From a checkpoint of a small mixture-of-experts model trained on Wikipedia.
Size: 9 layers, width 384, vocabulary 32768, 211M parameters.
Experts: 48 experts in each of 7 layers, 736 GELU neurons an expert, a sigmoid router.
Training: a variant of Muon for the experts, 15382 steps.
Below are experts of layer 4 (counted from 0) of a mixture-of-experts language model. Rows are named router (the router's row for the expert), up (a neuron's input weights, with its number) and show model dimensions 288-335. Each number is 50 + 10 x the weight over its row's rms, rounded and kept within 0 to 99.
After each expert's rows: "gets" lists some tokens that make up at least twice as much of what it gets as of all text. This comes from a sample of Wikipedia text that the model never trained on. Tokens count by the router's weight.

# expert 43
router:73 63 43 44 50 51 69 47 49 44 53 49 44 43 38 42 27 51 43 56 57 55 56 45 59 61 71 51 57 61 46 43 64 51 47 46 46 34 44 30 56 50 41 53 59 42 46 63
up0:49 40 46 47 63 46 57 43 39 65 51 44 40 38 71 49 47 54 55 43 50 58 47 64 61 52 44 57 39 46 42 37 57 37 60 47 46 46 59 63 40 63 29 41 43 69 40 38
gets: ",", " New", "a,", " in", "e,", " South"

# expert 9
router:49 52 35 46 49 40 58 48 75 47 52 43 43 56 52 45 42 51 47 55 43 46 53 52 58 33 36 42 71 60 47 61 53 51 35 50 49 22 54 55 45 57 55 51 59 38 35 49
up0:43 44 45 55 60 57 56 51 51 63 73 47 56 50 48 39 19 54 43 47 57 47 57 44 57 63 57 37 49 53 57 41 47 47 57 71 45 58 36 50 62 57 59 51 48 53 64 51
gets: " in", " to", " from", " In", " on", "In"

# expert 45
router:55 44 31 38 54 44 63 56 51 38 63 59 56 58 45 45 49 49 54 45 53 56 50 49 40 62 24 36 60 68 50 71 53 46 46 49 64 36 51 61 53 59 43 53 53 61 49 41
up0:40 53 39 63 61 71 40 62 60 52 43 65 43 53 66 55 63 46 35 47 44 47 33 54 50 42 39 54 55 65 39 43 47 68 45 33 54 60 57 50 43 50 46 62 69 41 63 52
gets: " for", " his", " at", " he", " He", " their"

# expert 42
router:41 48 51 35 36 55 73 39 34 34 67 54 40 73 55 43 52 55 44 43 54 60 46 51 53 56 45 48 54 46 47 47 59 44 54 50 58 38 61 56 53 47 52 75 43 64 47 53
up0:43 49 64 37 52 60 53 33 54 59 48 52 58 65 46 58 30 41 40 45 64 40 51 55 58 48 61 61 43 57 49 48 35 46 58 57 39 45 35 41 47 49 37 69 53 46 43 37
gets: " is", " a", " are", " was", " one", " including"

# expert 3
router:54 85 38 46 51 64 60 44 48 44 47 52 42 74 54 55 55 61 63 56 47 54 53 50 54 45 63 51 51 55 50 52 64 77 44 50 49 59 53 34 59 68 34 53 51 51 58 44
up0:46 56 57 49 47 43 66 35 43 67 65 48 62 67 53 50 52 39 40 51 46 51 40 53 51 50 45 53 69 53 59 53 60 66 43 56 72 46 61 51 64 42 40 39 59 65 59 47
gets: " of", "=", "-", " all", " for", " about"

# expert 10
router:36 46 48 43 56 56 47 48 63 36 57 52 50 59 46 47 44 55 49 52 54 47 46 45 56 69 19 46 63 43 60 57 68 38 36 44 51 34 36 60 40 38 48 56 47 50 56 32
up0:29 54 51 64 45 53 33 31 54 39 48 52 56 59 36 32 50 54 47 56 61 60 48 63 53 41 43 48 61 57 56 41 59 51 55 30 55 65 46 42 59 38 48 38 50 50 52 50
gets: " was", " be", " is", " were", " had", " not"

# expert 2
router:48 54 43 41 47 51 59 51 48 57 76 52 49 65 50 30 41 51 50 48 43 56 50 41 55 50 48 54 52 36 58 63 60 51 53 46 56 38 46 40 49 26 41 49 50 58 43 56
up0:57 54 41 76 34 53 60 44 52 34 72 45 55 36 38 49 44 44 60 50 48 60 44 44 39 48 59 57 52 58 43 41 72 43 46 59 44 58 42 54 47 53 50 60 59 53 60 47
gets: " a", " is", " was", " an", " first", " known"

# expert 30
router:49 60 46 38 48 60 53 40 48 51 63 48 42 46 45 47 47 50 64 67 59 52 41 49 40 64 54 63 59 23 32 69 48 44 47 57 56 42 38 54 26 65 45 71 37 70 63 65
up0:33 47 57 69 36 56 58 54 55 53 50 54 39 44 40 47 39 63 53 37 44 52 44 54 64 53 44 48 41 54 32 51 39 62 63 57 71 48 58 44 45 42 44 43 52 54 43 60
gets: " the", " a", " The", " an", " this", "The"

# expert 25
router:49 53 51 41 45 51 61 40 71 48 53 56 52 54 54 49 46 58 45 48 46 59 44 56 61 38 45 66 68 49 51 55 56 55 34 43 53 38 27 42 47 58 47 59 58 59 46 32
up0:51 31 61 54 41 36 28 30 38 46 39 55 52 62 46 42 36 42 59 49 48 40 34 49 45 42 51 52 49 33 52 54 43 29 45 61 58 70 64 33 39 62 35 46 39 50 61 45
gets: "\n", ".\"", "\n\n"

# expert 35
router:63 50 51 53 45 57 62 46 47 43 53 38 44 44 43 29 57 41 60 59 59 55 48 49 38 56 45 66 52 63 27 39 62 37 39 43 51 44 41 39 50 38 51 56 40 47 47 38
up0:43 41 67 64 42 38 62 35 59 30 43 55 43 50 50 39 50 53 51 52 36 48 43 46 54 27 54 35 48 38 47 50 66 39 35 44 43 46 51 51 49 58 46 48 56 46 54 48
gets: "\n", "==", "===", " ==", " ===", "===="

# expert 23
router:63 71 42 41 46 42 64 40 52 40 65 62 43 44 49 65 41 58 38 57 51 49 60 57 52 67 49 44 70 54 39 47 60 46 42 48 53 33 52 51 31 35 50 60 51 37 50 56
up0:39 56 66 61 51 48 47 47 50 57 51 57 53 65 52 60 45 44 55 62 56 66 42 59 68 48 57 59 31 65 55 51 66 55 45 56 43 50 44 57 30 51 47 56 57 41 37 61
gets: ".", "s.", ").", " and", ",", "\"."

# expert 5
router:60 51 53 49 39 60 47 40 56 32 61 67 37 59 36 50 61 68 57 41 56 63 48 46 56 69 51 58 46 55 49 51 60 59 56 40 60 43 53 33 66 42 48 51 47 56 58 51
up0:49 26 66 42 51 49 68 58 65 35 41 64 64 61 40 39 63 56 56 40 51 65 43 56 48 60 41 66 54 47 43 50 35 65 44 51 66 41 46 29 43 26 45 45 49 40 51 58
gets: " 0", " 1", " ", " 2", " 3", " 4"

# expert 32
router:54 72 57 45 52 44 59 41 43 49 49 72 46 56 49 47 54 49 51 49 74 59 48 49 53 38 49 67 55 56 56 46 56 52 51 48 71 40 32 62 60 43 43 50 66 41 45 31
up0:62 55 59 43 57 47 58 52 48 51 41 54 55 25 54 46 61 58 50 53 59 60 56 39 44 54 31 61 66 57 45 52 61 45 51 36 80 37 51 55 33 46 57 51 59 56 42 60
gets: "|", "-", " |", "The", " ", "="

# expert 31
router:76 46 49 49 48 38 53 34 43 56 52 50 45 41 32 34 33 50 46 64 60 59 39 52 45 63 61 69 50 48 56 55 44 40 49 50 56 42 40 44 50 43 46 56 49 37 49 42
up0:36 66 61 63 40 44 53 39 37 65 53 42 65 43 45 77 56 42 39 56 48 58 53 63 71 34 40 78 59 49 59 37 59 44 30 35 58 54 49 45 52 37 45 51 37 62 35 43
gets: " |", ";", ":", " –", " -", ");"

# expert 6
router:31 56 52 43 49 48 57 20 70 47 57 54 40 62 48 55 60 70 73 67 55 48 40 63 50 55 48 60 44 57 50 68 62 52 44 49 47 56 44 56 58 53 30 59 42 51 46 55
up0:61 44 41 53 53 44 77 65 48 43 56 50 68 42 47 54 64 41 63 38 51 57 57 45 42 54 64 46 52 62 43 52 44 37 56 43 74 42 53 44 56 48 44 34 71 54 46 49
gets: "ing", "ed", "ic", "s", "ation", "al"

# expert 15
router:75 57 46 48 38 58 73 44 44 51 60 44 38 64 40 48 41 64 51 49 67 60 47 51 46 57 55 59 49 48 49 65 67 47 41 46 66 39 50 44 50 39 45 54 53 41 43 44
up0:42 58 39 39 44 47 53 70 39 50 50 55 41 57 53 42 40 66 74 37 53 56 35 62 43 36 49 30 60 44 59 62 40 50 53 77 71 23 51 35 69 53 56 51 55 42 49 68
gets: "\n", " –", ";", " ", ")", ");"

# expert 28
router:50 70 49 50 42 41 49 52 47 49 47 48 54 46 51 47 49 71 49 39 51 59 46 41 58 49 52 61 51 36 47 57 71 63 46 35 53 58 45 40 51 55 54 56 59 55 29 45
up0:55 43 52 49 49 51 49 37 37 56 34 48 32 44 52 58 45 56 56 44 51 54 63 31 45 35 58 51 34 61 54 48 66 44 41 51 49 32 39 56 48 56 41 44 48 55 39 47
gets: " ", "\n", " 0", " —", " %", " 1"

# expert 36
router:63 58 51 39 39 26 46 44 53 41 68 56 40 58 55 46 47 57 43 37 64 60 56 55 49 51 60 57 47 27 67 45 50 78 64 42 64 47 53 45 41 57 46 57 57 43 48 45
up0:55 46 30 41 44 56 59 35 41 38 46 51 45 44 53 47 53 67 49 35 38 64 43 53 48 56 43 41 49 39 47 59 54 44 62 39 61 29 46 74 55 40 70 66 56 64 23 47
gets: "-", "\\", ")", "}", "(", "/"

# expert 14
router:55 64 37 61 45 59 59 42 47 40 54 43 29 48 43 55 48 55 57 51 41 56 30 67 54 60 39 59 54 46 58 49 61 64 49 52 61 36 54 76 48 41 44 56 65 48 45 26
up0:45 41 44 55 42 39 48 64 40 39 59 63 53 56 47 62 59 56 49 32 46 55 31 38 63 44 65 57 57 45 46 31 51 46 43 45 44 64 50 39 51 62 64 40 56 55 50 33
gets: " by", " as", " with", " that", " which", " to"

# expert 22
router:71 52 61 52 39 48 61 50 60 37 47 53 48 43 53 48 32 53 58 44 49 51 55 72 37 60 53 50 49 61 49 81 56 38 37 51 46 56 41 55 50 33 47 50 54 53 57 52
up0:58 58 42 41 24 41 60 47 61 51 38 41 66 79 69 50 30 57 59 53 50 50 39 49 46 54 63 44 54 60 33 61 65 57 42 52 55 41 52 60 37 51 45 43 53 47 52 28
gets: " |", " album", " released", " film", " on", "\""

# expert 11
router:43 62 34 37 51 52 49 53 71 47 51 68 46 51 45 51 37 52 50 72 57 63 33 53 50 57 51 31 57 54 47 55 45 43 53 56 52 38 43 44 53 40 32 76 34 51 49 52
up0:72 50 50 49 50 50 61 72 49 67 37 67 46 51 47 54 35 40 68 41 29 59 48 63 46 69 38 52 63 59 38 45 52 35 42 46 55 40 41 57 39 72 42 59 49 58 60 49
gets: " and", ",", "'s", " or", "s,", " but"

# expert 16
router:63 57 53 48 50 31 44 49 53 43 49 55 51 48 33 45 37 58 54 44 44 54 59 41 58 58 40 56 51 34 42 50 50 61 48 46 46 47 45 40 47 58 55 62 45 39 35 47
up0:50 45 48 45 56 55 55 54 66 59 37 18 55 35 47 63 54 31 58 56 43 50 51 31 61 61 59 60 42 26 45 50 49 36 38 38 60 52 39 52 39 38 57 50 27 68 47 69
gets: " |", ";", " 0;", " —;", " 3;", " 2;"

# expert 26
router:70 66 34 42 44 36 49 39 43 60 48 45 48 64 42 49 49 65 59 57 52 62 47 51 72 51 45 64 55 39 51 40 49 50 63 38 52 49 47 76 60 51 22 56 61 62 41 48
up0:52 50 31 31 53 62 44 56 57 48 41 40 61 62 54 30 30 59 51 25 59 63 46 44 45 43 61 58 51 39 63 41 39 50 56 60 37 60 37 48 45 54 41 37 82 54 42 41
gets: "a", "i", "an", "u", "h", "o"

# expert 12
router:57 43 40 52 58 46 43 44 69 40 52 56 53 41 60 39 46 56 51 63 58 44 40 48 26 33 52 40 55 50 61 54 56 61 36 37 56 54 46 55 49 44 49 54 62 63 40 48
up0:41 46 36 47 59 46 55 58 58 53 49 49 48 45 59 43 45 48 65 64 41 45 52 53 45 53 49 55 56 40 37 57 46 54 65 49 42 48 34 47 39 68 52 60 58 34 59 36
gets: "\n", "-", " •", " ", " information", "Personal"

# expert 8
router:48 54 60 48 61 35 52 28 66 52 56 52 50 52 69 50 52 54 55 35 65 58 48 55 57 59 39 48 47 59 41 71 40 50 57 38 53 41 39 57 46 40 64 63 45 74 49 45
up0:69 49 49 34 43 44 47 62 46 53 41 49 53 56 43 49 43 52 44 47 61 65 46 53 45 48 57 50 55 58 43 55 54 44 43 49 39 43 51 63 46 60 53 49 60 54 42 49
gets: " on", " up", "On", " On", " well", "e"